From a checkpoint of a small mixture-of-experts model trained on Wikipedia.
Size: 9 layers, width 192, vocabulary 16384, 21.3M parameters.
Training: a variant of Adam for the experts, 574M tokens, 8756 steps.
Below are experts of layer 3 (counted from 0) of a mixture-of-experts language model. Rows are named up (a neuron's input weights, with its number) and show model dimensions 0-191. Each number is 128 + 32 x the weight over its row's rms, rounded and kept within 0 to 255. Numbers have three digits each.
Before each expert's rows: a language model's description of what the expert responds to. This comes from a sample of Wikipedia text that the model never trained on.

# expert 20
Possessives and determiners. Possessive markers and determiners before a noun: 's after surnames, his, their, its, the, a, e.g. Johnston's gang.
up1:172176168119165119100149175203146158079188169125148107189146123129081118126096174149137118128135118101147156128169135100120139154168122194168138120145065118169156123166163068130146182139146149174175161105098139120103132176106125151081172143167175141142110126135109132145092103175137100081138176173160210132087153148155179113147122110167138122154117117110100133120161144093140145093078129133108131123154118153086072111177116154103185218122142147144144129218138164148219139118117160067135128130155103145076119133074066171101132132119086116120143122121139120158121164186176089144
up2:170087110157138086117160106145135126126109141144151143088111166180146187134137133117027102045132160076131115145117119139146123130132116125105171089183095076126128138092167121147122135124149102125148138113074101133137155113102146095195186122084198146176089150110103128159142070100161131094237111073139161165078103111142207078197131063124143128086121141093104157163134157147146116082139186109134146133194149141119099136128160130134073105117135114107112140165105193127120125105200108164108156085096097102161127121110070080137142077153120115156146103115135132142115115119085069106
up3:139120164124124134169076110143155103119154128123140200130104148092134104085117145134173108125122102109104189143132080088173122116057077151187132112136125148176156135131085128075072151090134092131146123065107142162034139173134127114110117157171178145135143114144095143121122067092138106117175129181154110122150200145135091136192134136173133155173077133054212148100119143126110150141195082078171101145068100152086120131099153118093129176176149146095177096148104114132128143143119091107161105083153148119147106080089124100143108139161086169170186161124144137105075117118162170084
up4:087128121184120111099088123158142151155156084145146072177128159194092116095142148137056142148088160199171158149061184164142099141148172100132136188158136131161081118105202093146148133121117103184191124105092075109135127108127070171135152131121183147124108131066124164106195150127140133155145149105090112105148122115107131165138122192080141118092143068154153103196151140167126093109100103070126134157117074097202130115140117095166170115114121106152165150147133105157142134116164117118116102136138091092166112134127170093140096087146110150194099166089035153152141116166152158133

# expert 60
Mid-word fragments. Letter fragments inside rare foreign or unusual words and names, like solemn, symbelmynë, Mäntyviita, Daskalakis, plus some numbers in tables.
up0:148148134155111086075139113104185209112181141137119148055129126145121106108133144151151160121130058143116080129143132130101122070101141093135135149134143118112142118094155159176089158171158140112119069100095103167104088125172145178144130146113078090107083134126213098132100105145113127111173127152143097168076096077154105132103087119109088197127160220163146108122056131130163132164208183073181093101103135121120095093112145105133119140090121175060096105167162135152058099076097141116140140129151138122140072115198121122113125111119140135099176155149119114153161143098132196129
up1:118124085205132129149146142045127193142142171121155151137167170133130084138169138149106153163149169175164176119102131122114144131095105074146139183141065119195132087205129086195092117130158120092151127119147109131103121147148114190119166116101080137147168134089124135108147127157175114127148152118098137134123081159128101128109121165089141131170171179196089175107111120131130125072127179128073149146128155082152098096150084123141140209149072156101159099138202220056115132163104120158152112104090169078150127175119174114152176144106107094150131180104132137102111135124119139123
up2:126119126148135146144109124120112136093065088089157139125149075159132140129127146120082136137170143156139186162198117085150173113107085113087172137129106208103160139148115088152062159148078113108160127136167130119115106053111126127148219156094071102080163101100158133110152155128145133098118087084081132072093099165137161105130121122127160093166193205080170116117093148076162195180150155032133160158109123085152146136107069142142136143103090101106059107149162108120150135119104119137125115095083115147114137148078162116106205098133143125144179117158132113117113187107108128106
up3:122142188194157072191062106082111110126099107139126154075147063145174120112131146072122167198129165164144101095129089115094082081087150119147144088065124060128135094110114141117070147099175072112114102188101092102129127024075142162147126143170093094108114151112130147121116110106158114142122100114121107155099160093163151124104122065113126120127094146107101077092139186098124119131163126148130127136184201140110126142129113164130133100085106140063100140163162085121184138112172130086180124123119109112104124148183085107176136166135148162112146166077134077156080138092124147125

# expert 29
Example lists and acronyms. The list-introducers including, such and such as, plus capital-letter pieces inside acronyms and codes, such as SVRG, SAKISCO, AR.
up1:126117121116159182115133158162155097118130117147101142163099082091164150098105124097162113135104083162137153139161094104104127130184105139093130165117071121158133149073080064065111146131134110174119086093114139079110156094041092146109094091127128151151173154099097147110134190133192109117106069123153111119116116147090141109170126105177129152141180121189187137198125129156155121131136114090117179062124069120088100122148117084076166154115071113079146174149199077133141109130133112112109137078107073059115121141072120155070136148128117144125143126110130162154158139169090124230
up2:099112105152183158129145125086127142118138074155165087153145090130161176112147130105170145117103086122121108184135136105132115118152164089139134135134133167116200141089189115176083138181126089104135104124087113109138151082146120220140087127112112135100202106087097133095085169132128113110125110167071082176106073131148090126135090103110184158112183073152163185096145121143142188077130142135118122167183155166116124179148087123176159112158116136159126107098146125129065095142131115139142166122082093078176109156169187092179119071142134168097114138048061117122088105101133167091
up3:147129113112172138045050165112113106101115119136108119056123107139152144100095059078098068096129112116138121155184116148121099069114147073060132078113178087138132148101127123111173162080156142085091116087127127134081128175111129143113111093113116165098142134087103174130121105102156131065110151132186157163092093120199160082082135096129161118162174130140116131071119094109113107168114135113123121140075161255147130128131123140136111151143095121109183095152163129121094129112101128118099149119087111106154159126191108175178146171142115138086119116095146170074129155105052094135
up4:208124137146115116092133167149212140135165049085088137149118122083084205140112211093161104125083100094100053157101123171146098125096083122129155167121115125123149114091120096129155126119157147127109086081093178104125087147114124162137112071183156127114198143109065101125131130138118131106096126085093157103117180173094139089122133173162092127169146122132142187173123111144130139138162126144125106164121082082155152101129127158160132131142111171137139138126164130125216129118144166095147107068105137109175109125050100187143129111048059107127113121148161132153187111148097107133

# expert 43
Competition and section nouns. Nouns naming competitions or headings, often in section titles: Cup, League, Championships, Career, election, season, finals.
up1:176151129190170171135114114128150170106079066144167157099146084166157094134138104197134198119142110173082118122145118035183163152111142085164118091130163113098121143158119121137075114114130086182133181127128095090136149150124147133098091119129176114124080130109133102070136148186086174153198127159088097144122144151119109092108134110094123156123098143113187064198042123136096171079146114154119101121166129197094074127099156201166126133099097130140087174114095099105128112116094127107130162115151135131176095098176107148124104165108123134094099091062083132098148142138133137118
up2:128148117164128145164150117128132161118095173132152144097121138144166136076139096139173093126093052154104173103144142076146127060195109182095147083151162137129122107110171045146139061138081079127125145081151141125113132074129124144097078108203164130152161144135076131110150157146167100076143209161103088132162140224162102154116122114120116126146104117126091156128140109139093151092167084108137120137181065132121101153093109162124105153098091099051175108109136140132130190167111139142133156149115152123164167112099144213099134162112121167105106125131045147179164133100134118171
up3:137066113109067119117145162069159190122094100126120140133172165150153142086112136129129194151146142090093103118150083088151068095177121086131130116132176159112141109115116124159086108163136118124126094096144094146128119159123111144157088111162121121150169128134132193111116145151117109105118145131153146121194145196138178138155093064126131160168116165169072157202077153110140155163213067133113129096079134131098118108076166169127161212154165145142153119067071193113142199119135144092136142161072131142125125124154117147167098121164150110112141112137107034166159117132151065147
up4:118157133129212117116167192107119089119109100114124128071118122130153112102138115148159140124165182139155181108130128169122062091157076101140136121176130133111195171142131141131173124065125108141094109098065151127165163111146154105073079116141077102105156095156170116192113134071175162105156075156139146111104152126165133133164105112136215134152144126183073103120127113137179178141142131131138164081124093167102126166170123058085126156106128098200102183154091136120156046150125096151148100133114130124130145164189098067143143189091119133129161158059112085093135112101129110152

# expert 40
Numerals and quantities. Digits and number words for counts, money, scores and dates, such as 103, $5, 12 March, hundred.
up6:069124117133148130101134101143115083139146146141138166162073146112109100105112176147113192116138166121135160147186155141155099099164095153154160142096181078141118178164060128127063126154170120134101093183146105099154169129174154139135131117088113091075049076126147093139220149099136123161169177107137142129141088125154112137099108192136160180061124151120171136102133103135186105084107162117106144170136140143087199147068143168082142167078133146102148166131127152104160131092117061130135148045158123068118162100100151135135083123119126150131168142168147205168121117116112135093
up7:143103119089190074099129103167094132104105074109167156146098141145130153100092125126123118166195104149103066160179131137073191117128093152123082106157130095155096126160146200078132150136149151082114143179105105122177193136094147129106140154112119066131139109168139065176155136092134137097111170148150121151167093081148104092165152136147115168146137078098106131125146074136102083160089135095094144070105135086072109107101146179058132148142175125158159138146127094104177152132166117084114087174062101111099098153177136078096147132139132109119231114081159109105131088096133109155
up8:142138132104095099093149239129146112109112139120059092124168162139158047117119091121116090104144166118082055061170122108048143154098151149121112158158127113126105188158154143121149146182149106093120167108120150119134138152109161099115115106116152138132096139114139123110087157134148119162097127113144145132136133155161167090105125140129143105162070143153084133100148134095054173158091176119107121054101165131145139114114178162067075138088109118138135198116116143126138122052147156126127148148197078177131122032130118092074111125083149182136192123072146116152114150089164137149
up9:063164127099131175054158069147162160118127138129122113113122109136135102113222141160189148125150150117178022113141161075108198102178097147163129141167096076103105141066113119071105165133167113114096118111111151142137125090109148099138112172120136117144131141129128128104159121086095116117165178102121114164102112115138122062090138116097143103110131091149138139146085128107125179142096136049119196101118126171148151122091111185088122084097067120140159163189134190155110161077131110119134136160143106141075089093150102133094163120093179171123102096113120120146127181218135152120

# expert 23
Indefinite articles and determiners. Articles and determiners a, an, one, this, another, and I, often after to or of, as in to an end, this time.
up0:128076111192095122165041147127099116112132168104102108050122141078143150086177084142131066113117135107177125150129085103141159117112192147113166089131180124144148175158105192083126156153151089110090087089076108134099176111104133099104092148048155152162157114118122199144070095143147144154170167104160122131117143137141074171152177149167162120146140148091163085124223190107172167143143128069173081097127069128096109132124071151121101100135107173177116113144104097132163115117166150098135118113178116137141152159170123111116157187125152107116165159139138139156134126133123107156
up1:134140137123110190127146133118126152101152097135108154126199159101113107110093179127122132126118143184138088161113150139051163102183159153164139074153065090160144118147152097140112120125155087093145158125114210098109120131162101143157117142127121112103141125122108125151098151078066137101115148153103175145086096127117080100085108087098158120104122140132131145133191138170074184181132066141162125164193119072131226117174145098111087065178162194153110132182124127130187125154100114140126137140154137097136077150098149101155130098045148141114122107076034150170138098152121154148
up2:155128153100135135131133154137157123098142110136133123146125145115104141056118150185189157121111172109116116147142143182105107110139120098140156092176106155154126087205114137121149096111055101168159120153106118113056169122120139125106158152188075110111117130168165126140123190135114125146121119110136189117060122095100162071125111111117179125183108171137064143169165112071130173082124080033148150088069141155147114145150160108086117161108110164136134117107104104116184079217127108124141154104195101166171155085125115124084145095059170160152069147139126152115094201139136109109
up3:117149124142142093087159136174122098122132160123205144139144060172138116071114162042104130133162107145114149116134119097146079123143145108164088127135177120175140078055098168089119101097111155206131108140078133127188163139175088191134124093074173045118116103121125115131172205111114116103094086096143153118168112111041107131135137135173128110126088149069118121140132126159101157120158139100165134141156111136102103138052116112141186156198122186125160156163104137117129107161222129128134097142136142124138150088106108110092105094146093123041138147125092133160102109135142137151

# expert 63
Year century prefixes. First three digits of four-digit years in tables, lists and infoboxes, such as 201 in 2018, 199 in 1994, 192 in 1925.
up1:052131116082131114116117093183114114090155033121142131136104142119108143122170155143106115123126136076131166107172182094053138113167056139136102113104161131139107109104150080108136163109167140183118162153073095107179199161110100132123144131150103054149107145101147120159108143159125100138122161084159108172170151056133085107161128120155156106080123106155142119110075110171118087174111161077153194122130144095101093124103138082065069183120062099130161175181117159117126191150137095123147135148117161101069136135160083098085103148118096071076113098129132115156130103150109122107
up2:109120070144157145153143129065106148065147108128141112126132118146185082186136119149140082081153110103084160185124124148065189135048152146114125137207117168198108132117129052120140116204129161130115135135108080138134116139159195104118147150138085131096112140148136104137120163165111178146119135132183182107169137127152129048123117117139149183124073157132135164146070118131138160110107114124122102112128156131112097128113193127071142164121098178081180117163123117195133156072125134139106179100144118133182059104066133164105065141123128151113105127149109132210116141077154132135
up3:133061126165158168158114092004172156133161118133141117115086126078117141156151092050135137165111120163127126112152057153133118156166117090170131149136105122127103174133161059133158153159137152162113141163165117149119120128133152110094143132063119124078090121102145054120153149170143171166126072178160110182147020177158129141087122138086171162183061139114152143118145088108131132098170064115156109087171137133106130106101116189137099138097106104113121115116131124101113081066105196131136087162122154109118120142163130190163145138089142125133147065123153111136099136123152141118
up4:121100124146068144161172132142109170196084162159160073147094200090194154130092140111127171228144058153097104121137108072179161143103079126117110145093148101064156151171148143132128136098143146137148161144091091151189101139142194142097153134096164125054141110076117150083149123114152153112110097116132100133155096113085114113168122159156140163093116112087178171075129119091126137148146123158082124122149106104162147115212151136129167179127172086115095120068110144092107115184081137127110120100165140153132116139141105184162099137130176096138132047117086077122155138118148104124

# expert 21
Digits in numbers. Digit pieces inside numbers, especially coordinate decimals, vote counts, areas and track times, such as 46.176, 72,534, 4:31.
up6:072140075130074150164122105165121123190169140089147093133099108115164152097153090119117187167155098135152187126077129162108108076117126124159112174092114131108163152143169081133168108142070134147121099116161116136146194127130113106105097101117089121041139106170169132077189142121149150153120135153166144134157081137100072123145158153123141151139137098137152152132121124154111198149133126074057109108098212140124164084109136110144142135097157178055123133110138079174156143145175169056117122131096160117103084124084118111124100149176190116039162121152112090150194078152122122107
up7:102152093149080134129172163088101198172148152133107152131144149138104149167115127133145194104093138132105103161142115186132136128156128119170147109121204124145127097107126123115079093109094134063139122125145108089103036159160117156127130126085098137142099129162115146084152155103090107147122129108106092153125141123143122065037055205174182168153104151176128140082106079137126115153170089160083150123154085126135133190112148117114133132133156163102164154060142209079097043115110129139088129146140138142132087087067106092188109106148170144207124131154112089120129139088135156138
up8:189133113170060137134093080155115120118169132113112145120166127104140121049170072101129072145104108172118134115098123173146172029078118137149153097154097118099136128093148115099123155124131180147068106150138163104122115149102082077155126129158120075101166099152145116118185101123036119178121113194134083069112128100153139110139155105199093180126130113090139151163138123168081127156162095055128150076140101137114129112129120113082119118116163061106079124156101112130097170159137174136067204149136154143133164106129090099158137131056092135165138102111151097158131141180135141159
up9:128109119125126200145144142140099105072179091164165103157138129082201112095146118209121160149158115081069174102123132109150151126103055084128098164135194110096145112108154144113135114149151144129136141134148115110133119169092103183164136076223143130144114088159093140074112166171123117185133131121119127121118116155116132141143190174129083159142110126079130145147130106109160132107121121139128090159089126149109146050167150116177077192121124127133129147091129154145123143178176174115135166138081050127125122126057118096116145106146084070170142084195216186100108125139101106115

# expert 31
Place-name components. Parts of place names after in or of, especially directions and states: South, North, Western, New York, Sussex, Derbyshire.
up0:152089128175135138187159120076063121135177108088113108132112137165140045170196091119139086125165131166127129117126096120111148172142137123112100169143111127078187107119136143090112128135135132094136076111198157142192141132183106118125098067089103137171144087125080148130169203144159138140125123184078211111119173212122179091071165140162174141156085187165120143084133147166098155167143093126154121145119096158126089142102160107101144120100177174123093174111118132126176129140141152127112147072052113149145191137128137123092107113147157144151145089131152113115086135125075150162
up1:090100117147099140124166147139134088111200109092150183044128097138116099165147159204143138113098124118127119130138069158141127158154089138066130119172137213158127150152086067144149130122116087146136138138156037151147135169122138105074117143138068143162099073091118069138110138154146115126125144068143141109177095090148045177167086120128157180030094111121147163141153120120106126063149134134086116141152114134108154112161125140076153105130152150137094177151110172177107156210133113152131139103127154076083125133130053188157145160105118143125133130145138085122148127108151119085
up2:107118164139054144128104082122157101160217098130138127150124141141119117103154144207139122184144143168092084113127084142171164141113112105126092107133128090128097105140084069121123172097134102179149136117122100119097107174117117122089150151208123134141205157213104103105093107126099117060110110112032106098117160146118128061124135188185148143094094102106153118186158103102104090093142116103043155150174085153151168081094155128104116112140107129098154184131135130152159099146111098086136115156149191129098155110150113108138093111097159140180131173137096068129118158160081128117
up3:108140097159137089098113144104066097094144163177119170167193163095127115159105150088134120075125177074106161099078107110105108109105136134160076093145195134163103067148105072104135146117147087102119088132076114157149155103127047117155093183123128141153148080165148173119135145117204151127159121153154089217129162195201118121168151167128147088132152115146147113098098100144107153148115142114125162193181085107133109088109157153108140107152176126079102128143117092102134099152152135131083161177149157095127186149033120115106121152166124147073101144128095150140137122145188149126

# expert 13
Taxonomic name interiors. Middle word pieces inside Latin taxonomic names in classification lists, such as el in Chrysomelidae, or, ob, anth.
up1:086195156153117114082175131132115134118150188091152081187140137131142156130114139129129143125120107106120132196100127143131102090159108191110115194153124180139201100079119109112152149160149116097137112167084133146119103092085155076104086105157157078148136083103144127125106119186160068090086126142105082125082107152147099057121131145090118148126118105144138128079116128149131143096056119093102177140210154178123133083158132130080147144147051129087146073125083140102144121160079161135110111135097126154105078152102167117096141097105144097072098200085036110129109109113187094127
up2:089122129135176133114129151135138077109102137069111058113099154146113149145171118111091138188105106131135169143122075116157159110095134081100161117113137195132128181161136129092157092098105134146116156074101153095120190118175082135095104175100138124108171132127124188136088033131125121111138123183147171121099117127131151061062156052127116136128085133131200106175152168114134112101120064148170183118166146167126101168170118134101152097172150103170119109099141133091110077142142141147205123099126091170171189159128067163093162177161143110087126104069148141132154092130105178124
up3:103136140133148120097144139098099115126183072126142042143187096070158150105124130102135123140155097153142121151143102131166156085121119153085158187117098126128130093114116179142148082143154103154118138013125178119097142134132096133187099151146158122122110160059183142104124084161101162112081118178098172089133085134172149142095150106164127122186211143112145150109146121137144164133145139127110106071091109046106116050175082129107070109082123150103137089137140162107141125130124120165127119159100159212121159137156106152136129148115092092130119190058119143137176133067064141128
up4:146134098106132126168111134142136174112061105196130133146215160074051123109100163087176155166129122130151093115139129148076120144153157157103146184107114156085100060148179135111145063132102098068139143104149147098173130083169076110101162136093090087133137138154139160124171070140117168114131104122117116125152137125145109118124179135111122139051125155152100114131132132141089127142072109094125116115218113133149130091105118069090115135134127113150132135152150192178116097169163115111141119106110111147096111173179093100150117155046138115169099099117073005147107129082139171128

# expert 33
Mid-word fragments. Short letter fragments in the middle of longer words, often Latin or Greek stems, such as ap-oc-rypha, cont-ag-ion, archdi-oc-eses.
up1:106144146132127163139155088135139083182080146151109068158139071142152127113120179120091125128144171152167154092172115117152082078107170121174116082134159137106137104180093099092143151081134210115136143138127140137107177105102118179105220117159113109127123149103138074131154110151089108120141143124113123109202143157171170141146137123134155100071116147168156184150153096102173095100067131205097132099108151190118122141096080204112158184112115146113150133123126115127145117061156168129083160094118163147087146123102165177169158177104121116114131201125151142167114130144078054071
up2:137103096100142135164131153055116117149085175135153159143099125121088125124165177068146109111142119129141174112093116106173105147102102110077167159111121083156140139062126076156143113128062112164073108113088098156135149093050119120130137131134093127124132098104153164120155114077092169141109116118153134069147149152119105097189122067129102140168139175109113117145134079102161157163118087093150091132110095198152114171110061195099192129172131175175112072071114103139079125082153126124165128099215187133099134110108181127128177158136067127116082146153092109149134146169153085085
up3:106142162135135115125123136161134162108145137133111033178104129089088119198190152097088105102143093094159191134119141167151153088146163131059156156117099206152122092133094140106151160121100104055150113126118148126059091145191100149151128173137066102107088171145135146145097092150145148134109102145150130099107150197147116091113168078128141145185094181100161127145137184178147120178127047113143141080115156110138145112176123143125181130132119157116221166149101117171135128151080157151149136137144139133119122146063062153108117178078082117105129110103138069153097117147135100101
up4:223138148110150169139079138140193129184102112149171141160114134118115093109149108128109107109158110114114079146135110076146084164078124094096138143104140095107169151125103137131118140184092123092178133182126133135144167066133098065184094127124113154131140156116109135130169175208080127071118117097135144088115110172118183117127143124106083116143096133103139096079091113087133142170100134087053121094098121136147145102126091199141139150149114044119157183175131157183128101122168113149058132174086084145123094114117154166102160136094076154162164159081066194130116143161169142132

# expert 47
Organization name heads. Final words or pieces of proper names of teams, institutions and places, such as Records, Railway, Street, Lions, Flyers, Prefecture.
up0:121167098129103174136163096123148126081148128147144147158144127164107112090178196146131199141142123119107138105088168150146094045195146143188107173111167161134093106090149108138087063124179122116085129170157140136136093115143121140090093132169064142104153149123110127138189146101090088151169129121130080122087081060147072173122125190089162133066127137163115179155059114169182100064199177139080130157113144144113132148127120140157140209131131135132135103100100134112095125172111145104123152139113126148171155180167120200154101104135136138047125111147125138148136114095175131099
up1:105111109142088129143108096125153079129148144125118139136166163125088141146141118143075137170115140120084112135158194147158176096134089103128107103082129099178085138203134175144085101120148085121116170131098125091122104193123084127138126128075145131203077160090096127075134118104123105100166137098110131140163151232116124134161140143128165163172151106113119051103130160175042051090130144152114200120124101137091112127101129151124145135128175155085126132119127188064163111087144156115146132098186112158130110103084128106134124142141078135137157110120212061106118137129077158214
up2:107174141143107143116144145087066153155165101060090171086159129151157144052122098139138097093182117129072082101084113043081134079033082133154097098135078126133156080152120108140151153164144098140126124095072127093115198099090113118104119106160098154122160138109169131143112057086071176165120137111138152128058115113134175105170118115113165102136120120129078091101159110120147095117166157062094128144122086089159149155142132120114128125072132076111165214147099126152195148084133117141111135206107176124136120141142116091122128105075154141132129132110123111157099145154147084158
up3:142161151145151107176119096118144146134162122084105111090107083168114120047182177157130107108124089073090168108059141093088082044100107131148108105094138122125186124174147136155121103178128164140157128155125186141068121100096135141165138132201168156131116125163095155122129176134125218107128179174140124145148143167119159117125155162202073100163143085167101157167138146150135134177159096042163168099140097143151105160100162137094123175110173107128121123110088135127153160080088123098131163113195103105131162096126147163089127159049100135127090130129106160153149149133160102162

# expert 12
Definitional copula and article. The is/was and the following a/an in opening definition sentences of biographies and articles, as in is a Greek professional, It was.
up5:120114116132125083080148072106107134115213110118125183130111194145096145096152138128149184129100125118057068124115127095018121158164077125053126104164091148137131182133134181149144130116088166109120134083148115108125097083163129132130117127116115155175096128101157111100113087165085174107134062165111129146133164161133160165108122155085120126094118131165107108142032121109086161113100104121197102060111139108096105119174121118104120141106047128103100161115124147094132104127120144138184137067176164080091132118079215165128143104156123090094113126145146119122158172135118089151
up6:112082088102161123160081097102151090147142114144129184134081093138144138149116193149148144092120120139070138157139089124095126144170101145148082154145152097170092155219125168152149146120097107080140163124099116075131084123128129135100131115152069086115116156147067080133097163131101151105110084137081109093143115154057115173041135100133108115146134158107124137193131132107052158085206140116090170132162144089162088135144091095058165158139087131149095123146163137104120080161092117103161113107162144102137110072141184151117073078082196148100092178155134091106156136121133173130
up7:111112103077167164053141135152080140116102116123115154115050167138099116076101111133145060081111135123140149164122075157135170109158087172102175135152110088132099101161170147083128105139129172148119130123178127132111139073083163073123092131135054135079136152078134131131135120101124074079062122074134123106104121103100177122159114082123156159104202140163133154153149121156121126166118114078136124079094150130110114141046115123080165123166051052125069100137109130119128120177116136159135163130171133112118082135133055182081136109080126143116106109134212111142110129136157166166
up8:111190117089139095159098146140110090093169161118146135117126182192153108113157123152118135106089092132089102069114180140144124170107125120057119157156075126145103140164068135162110208150118127141135165160146102155152164194183101141126125129156142114126178142155154192153126163114104182183137127202134136199098090154081139076167124151133131090124136150176149085134112114119129131155125114107125157154216169117143103124171178116094183092153122111143139156107149095138082100139138138149122195126166195160156156212097142086136194101114172152141114162083114142107095091122078106110

# expert 25
Year digits. Final digit or leading digits of years in dates and citations, like 4 in 2004, 196-, 188-, plus century.
up0:099142145178144130172147148056099175153146149142129145087083148116118158134133084165091098137154166151129101175109179086164112159163182031141114132137118129184193116141134135129150115172107137135069138127115098139102120161143142122129168110145149127135151144134104119103146125062193142129150119146129148154120022162149102122124122127142166143082120121127171150138149149120131085069136066127091131135107125112135112178112131176193154120078182104182127097106132073118190095132109167183091108113076071084172116127134169047083102127093095110177101099148127169111127190074082149101
up1:062155104110094119133170114133170074171169122091121125116073158068091158135062128060165146187137114128146098087133155190175118149121119126132139124083085122101102161119092071102154117143115128157160108114089122145157135141086110120083100167202148127151107083130139191104153070109121086095065112165168105104117184144139122196115119178122143166055192129126163119108185119144144153096116171099142104139102122093164136150159173097080150137145187172076189155150126057161118129082163106127095125155116101094087119131137114109140150141094189120133128133085087106129080148145154171104
up2:095109117123098086127130111102121104120187137117155137145071145191168117086172149173066130106118154174115135157121157161114108127180093084169143076104118074179152124148141079130130152120130107094118130150092079165100095114158109114094126101134094133164162150003141158186154141164142098150199151122117142107034162127118139137121088118135152137118122080152063120137118109171087091138141096058146177159112085180137121128172103145183183134177149137086189081141133146119128133123106136133142147157119150138059090160121142165185135136152166174135201101145152132129127126122070130169
up3:128114130112156133148135130139196157142089060129110095121100128135114167148148134105060176134091146112173135163152088108116118105155163152112124145101149089160140169144142115079131097163107164104136123125083132148126118145099100176113101110154109123119125096154122098180098163105117127122140129046140183145180090133240084142164096087159160106090124116107108116086130126121053162123080175130152174137127137098138107120059028131107169077138126111094076169108185190129141134121126113163130158118209145106127106145124108134075136070213101129109107130155081085123146133190191130105